{"num_hidden_layers": 14, "hidden_size": 160, "n_experts": 128, "experts_per_token": 6, "d_expert": 48, "d_shared_expert": 64, "hidden_act": "swiglu", "balance_loss": 0.00546, "norm": "rmsnorm", "train_tokens": 517400000}
Below are experts of layer 5 (counted from 0) of a mixture-of-experts language model. Rows are named router (the router's row for the expert) and show model dimensions 0-39. Each number is 200 + 40 x the weight over its row's rms, rounded and kept within 0 to 999.
After each expert's rows: "comes before" lists some tokens at least twice as common just after its tokens as in all text. This comes from a sample of Wikipedia text that the model never trained on. Tokens count by the router's weight.

# expert 100
router,242,237,188,232,129,212,215,176,207,230,181,243,187,185,243,257,257,215,188,143,196,251,175,162,170,244,130,166,157,176,140,119,255,285,251,163,215,206,201,175
comes before: ",", ".", " and", " of", " in", " ("

# expert 49
router,212,298,283,248,239,185,197,220,232,188,156,248,119,174,278,245,222,204,223,212,150,164,150,203,233,199,178,208,180,191,154,195,129,206,192,261,264,131,208,156
comes before: ",", ".", " of", " and", "tion", " in"

# expert 5
router,216,243,181,189,235,184,203,228,199,195,268,226,230,230,186,160,279,248,168,161,229,146,236,233,176,174,188,160,264,213,187,160,184,113,230,155,185,191,149,219
comes before: " ", " 1", " 2", " 3", " 0", " \""

# expert 84
router,176,220,243,191,240,157,227,225,161,237,196,132,180,269,179,170,230,161,201,151,229,171,198,180,203,193,220,234,232,241,262,187,233,143,234,233,169,243,289,190
comes before: ",", " |", " 19", ")", ".", "–20"

# expert 41
router,182,244,175,193,141,149,211,254,213,162,231,212,196,222,158,145,232,212,186,207,157,300,81,222,177,216,124,214,170,183,219,175,264,189,195,155,205,208,319,258
comes before: " |", ".", ",", ")", "–", "°"

# expert 117
router,158,205,219,167,203,299,265,251,191,167,248,211,231,253,151,237,255,155,196,187,169,170,198,229,234,180,187,146,165,204,203,265,246,167,180,238,206,182,166,176
comes before: "\n", "==", "|", "The", "-", "==="

# expert 114
router,212,104,232,168,311,284,189,244,211,154,137,230,241,246,215,269,136,272,173,292,126,183,221,215,213,239,186,220,172,181,169,173,153,275,205,203,223,273,247,181
comes before: "\n", " 0", " ", " 1", " 2", " 3"

# expert 51
router,205,197,265,219,160,171,174,218,210,247,177,197,120,237,210,155,208,244,220,217,179,255,206,161,195,237,163,223,155,221,157,134,221,178,200,203,249,143,193,186
comes before: "A", " |", "S", "N", "C", ")"

# expert 58
router,221,195,204,180,169,183,240,146,214,159,187,176,172,200,196,215,206,151,167,186,204,189,210,194,206,180,169,253,171,244,183,217,164,225,218,214,155,142,153,222
comes before: "-", "|", "\n", "20", "2", "|---|---|"

# expert 125
router,221,242,249,164,225,146,190,152,162,196,281,236,199,232,201,234,204,174,194,159,181,227,186,205,116,188,265,230,224,182,253,179,242,174,132,254,176,174,253,277
comes before: ",", " |", ".", ")", "–", "–19"

# expert 78
router,153,198,215,193,183,142,181,303,220,205,239,189,267,265,191,211,135,202,154,174,143,224,228,186,260,156,208,240,215,205,211,283,284,227,138,202,205,223,175,295
comes before: " |", ".", ",", "–", "th", "90"

# expert 71
router,231,253,249,173,166,194,210,235,243,182,78,233,235,167,224,171,210,209,206,157,200,189,218,166,243,178,170,173,189,187,158,174,184,189,182,216,145,191,171,158
comes before: " 19", " |", "5", "2", " 18", "4"

# expert 74
router,229,159,230,218,173,173,183,106,237,213,128,247,172,215,258,147,152,226,188,226,196,213,259,177,249,200,167,203,183,188,200,175,153,155,229,187,166,207,144,146
comes before: "\n", " |", " The", " (", " He", "%"

# expert 34
router,248,175,270,226,237,132,188,149,265,245,242,260,183,218,213,151,194,184,146,164,186,205,123,190,189,182,198,240,198,166,215,128,269,176,184,162,172,251,314,202
comes before: " |", ".", ")", ",", "–", "°"

# expert 113
router,171,224,258,242,263,167,204,182,206,161,172,226,158,198,174,160,273,175,173,212,196,261,208,167,142,227,185,171,200,252,197,225,214,127,198,298,239,206,157,243
comes before: "s", " of", ",", ".", " in", " and"

# expert 112
router,194,130,264,116,217,222,226,237,269,152,214,160,226,142,220,252,188,179,134,201,200,195,234,214,199,214,169,230,183,184,175,290,164,273,197,175,219,126,159,216
comes before: "|", "-", "\n", "|---|---|", "The", "N"

# expert 22
router,172,177,208,236,121,264,200,244,166,194,147,213,133,125,153,177,122,221,224,211,209,222,260,212,110,230,197,252,158,155,199,248,144,116,189,226,239,96,266,252
comes before: "s", "st", "c", "l", "p", "t"

# expert 2
router,248,214,194,174,243,188,196,247,221,195,267,213,156,202,231,141,182,262,220,165,189,164,167,177,213,170,213,151,166,174,264,193,276,178,203,146,273,249,254,142
comes before: " to", " by", " in", " the", " on", " as"

# expert 66
router,267,219,180,136,253,180,204,205,219,216,205,182,218,216,281,245,243,154,216,278,216,173,221,157,141,203,252,237,223,237,198,247,148,219,184,242,160,240,200,203
comes before: " of", "ing", "ed", ",", "ic", "n"

# expert 57
router,183,238,133,169,186,149,250,220,132,213,204,207,232,185,211,202,159,224,197,205,232,166,201,223,110,285,270,154,219,167,229,188,265,212,148,203,170,242,185,159
comes before: "s", "ing", "ed", "er", " of", "ner"

# expert 45
router,180,164,213,158,170,173,173,162,225,282,211,174,178,169,182,184,225,210,157,211,250,175,220,126,164,187,222,193,205,218,282,300,251,227,201,242,179,133,211,212
comes before: "ed", "ive", "s", "ing", "ion", "ation"

# expert 72
router,160,252,145,231,134,171,195,256,235,208,254,271,149,243,192,124,192,195,189,206,248,192,255,196,287,224,155,220,207,268,243,166,196,172,212,224,167,202,185,168
comes before: " of", " |", ".", " in", " and", ":"

# expert 88
router,186,173,184,184,216,150,168,159,143,224,189,143,230,231,148,161,222,250,82,273,206,254,201,242,156,183,241,180,204,232,232,236,238,232,119,176,228,254,199,215
comes before: " ", "cc", "c", " f", " p", " re"

# expert 115
router,191,213,240,187,248,199,197,174,160,190,221,194,168,222,127,96,200,164,177,173,196,211,238,158,232,199,167,90,212,171,195,177,236,221,192,226,165,169,179,226
comes before: " and", " the", " but", " which", " he", " The"

# expert 8
router,179,269,216,127,144,162,210,175,223,220,191,187,69,258,171,115,235,238,182,200,140,283,193,113,232,241,262,211,189,172,213,191,236,238,196,195,190,237,191,267
comes before: "s", " of", ",", ".", " in", " was"

# expert 59
router,230,149,216,177,155,165,196,158,276,249,207,160,308,207,174,246,226,181,203,171,225,212,173,237,237,202,250,230,172,233,162,222,134,207,205,252,243,124,199,217
comes before: "s", "ip", "ate", "ated", "ular", "a"

# expert 98
router,224,208,278,164,224,243,198,189,259,185,239,208,199,212,183,244,235,188,162,151,172,246,173,284,192,239,157,175,196,215,174,179,167,166,216,254,219,274,221,170
comes before: ",", " |", " (", " and", "n", "'"

# expert 42
router,174,202,124,185,261,176,168,227,193,271,256,225,210,250,131,176,137,224,234,225,173,149,179,238,156,220,175,199,225,157,205,224,126,184,184,213,172,249,233,231
comes before: " ", " first", " f", " re", " same", " United"

# expert 101
router,214,194,171,104,169,171,226,163,198,234,192,177,214,221,230,248,229,80,209,227,271,303,230,123,237,208,227,191,234,240,269,223,273,186,220,311,172,226,197,255
comes before: "s", " of", ",", "ity", " and", "ly"

# expert 43
router,155,173,204,261,181,276,204,195,238,138,305,211,193,220,183,181,148,152,178,181,218,178,199,186,206,174,206,162,234,173,178,209,110,143,234,157,147,137,217,166
comes before: "\n", " The", " He", " In", " It", " This"

# expert 94
router,187,155,255,154,231,184,202,256,174,178,229,223,214,154,206,233,212,240,235,220,217,269,189,193,242,236,196,206,239,178,181,247,256,135,168,220,171,181,212,178
comes before: "s", " of", "y", "al", "ic", "'"

# expert 54
router,236,238,214,190,288,177,184,206,180,229,155,261,205,185,221,140,195,227,164,237,208,138,220,119,159,176,266,165,160,189,237,240,223,212,177,146,270,227,189,143
comes before: " by", " to", " in", " the", " on", " as"

# expert 17
router,169,181,231,200,163,172,235,232,210,173,231,147,201,189,198,125,243,255,201,191,179,146,232,226,261,170,177,188,279,220,188,215,312,161,220,209,148,182,246,210
comes before: " ", "---|---|---|---|", " 1", " 19", " 2", " 3"

# expert 85
router,212,198,161,177,282,182,182,173,235,232,125,225,251,221,156,209,193,221,201,162,186,142,198,230,214,187,280,153,153,152,187,181,122,267,245,148,150,197,204,199
comes before: " the", " to", " a", " it", " he", " that"

# expert 81
router,205,280,201,188,244,160,277,188,231,158,213,163,201,228,243,222,225,149,220,268,167,212,216,169,222,196,236,176,203,178,171,205,235,230,168,203,201,168,213,258
comes before: "\n", " ", " 1", " 2", " 3", " S"

# expert 124
router,219,267,189,145,200,188,234,166,218,181,146,220,172,206,146,126,226,173,203,179,236,245,195,171,200,161,192,158,248,160,152,186,100,194,140,208,149,276,173,149
comes before: " the", " and", " 19", " he", " a", " which"

# expert 116
router,181,185,146,192,189,203,151,249,217,150,240,122,120,237,156,231,192,214,210,168,181,241,221,205,237,221,147,193,189,233,191,240,177,203,251,174,248,230,245,267
comes before: "s", "The", "M", "S", "W", "B"

# expert 53
router,168,185,183,193,241,200,234,231,146,227,182,313,175,195,280,243,247,177,243,245,166,185,161,256,262,288,172,213,190,141,228,253,212,263,256,138,167,219,182,235
comes before: "s", "y", "now", "en", "h", "u"

# expert 95
router,211,189,148,189,221,199,223,221,166,255,111,197,199,218,278,193,114,219,236,225,228,221,223,203,104,180,203,143,339,152,180,211,243,149,196,216,189,185,186,177
comes before: " the", " a", " 19", " his", " an", " their"

# expert 69
router,210,206,200,127,186,180,211,169,185,194,152,134,165,249,164,152,243,182,171,228,201,180,148,207,155,184,203,124,237,186,242,250,211,238,208,171,249,238,180,219
comes before: " ", " a", " in", " as", " re", " to"

# expert 9
router,212,108,248,235,229,317,235,286,172,131,112,197,272,207,247,170,197,231,188,227,203,195,204,177,196,209,195,197,212,217,197,152,144,283,187,183,156,217,198,221
comes before: "\n", " ", " 0", " 1", " 2", " 3"

# expert 32
router,177,266,269,238,235,222,128,226,221,154,181,186,200,181,234,208,139,161,245,205,162,193,196,215,255,152,152,145,161,238,178,214,189,198,240,311,187,217,183,175
comes before: ",", ".", " of", " and", "ion", "ide"

# expert 92
router,274,154,269,200,275,168,208,237,151,228,164,201,144,199,254,248,223,179,241,260,226,180,210,201,220,141,200,189,121,239,229,164,194,139,245,190,214,243,254,204
comes before: "\n", " |", " is", " and", " (", " –"

# expert 4
router,286,154,164,187,241,199,131,130,166,241,195,200,221,222,298,195,169,220,206,186,258,225,187,209,135,216,223,220,217,146,173,248,252,225,208,208,249,202,230,177
comes before: " the", " be", " ", " a", " re", " have"

# expert 127
router,146,175,178,202,183,265,229,175,180,208,189,218,84,213,205,151,158,167,211,193,268,207,203,190,206,199,259,99,242,156,153,179,150,240,157,240,194,195,182,184
comes before: " ", " the", " and", " a", " which", " but"

# expert 96
router,199,197,214,237,177,271,230,174,211,134,104,186,253,258,235,224,290,198,146,219,204,289,255,176,161,213,150,227,183,238,184,185,186,214,212,216,151,89,189,175
comes before: ":", ",", " of", " (", "us", " is"

# expert 82
router,243,158,248,195,185,173,178,162,240,167,251,222,241,203,129,231,212,230,207,239,174,168,78,135,179,195,160,205,188,251,311,212,228,206,225,175,223,249,190,211
comes before: " |", ".", ";", ",", "%", "–"

# expert 39
router,214,209,137,192,190,144,172,212,238,263,123,202,279,246,197,200,125,136,222,174,223,163,172,188,197,174,219,201,257,235,194,291,249,191,202,231,177,148,283,223
comes before: " the", " a", " 19", " his", "ten", " 18"

# expert 19
router,248,230,235,162,215,193,207,197,226,234,165,253,223,211,220,202,246,129,220,205,240,219,87,163,216,231,254,130,223,183,227,188,245,290,198,181,176,218,187,225
comes before: "s", ",", "ed", " in", "ing", " of"

# expert 61
router,208,233,223,206,208,182,234,215,231,173,260,131,256,258,145,189,181,189,196,190,158,294,193,183,205,154,200,249,227,189,218,317,168,198,207,202,211,200,128,296
comes before: " |", ".", ",", "90", "–", "96"

# expert 68
router,167,136,198,103,192,191,218,150,223,221,200,172,125,230,138,192,292,260,230,225,211,242,166,135,150,176,222,203,181,182,269,255,262,226,202,151,221,249,192,197
comes before: " of", "s", ",", ".", " in", " and"

# expert 70
router,224,227,251,228,158,184,214,166,247,211,205,240,178,190,217,169,206,173,197,229,222,161,219,164,198,149,235,179,218,194,223,159,231,268,205,173,227,169,281,221
comes before: "\n", " ", " 1", " 2", " A", " 3"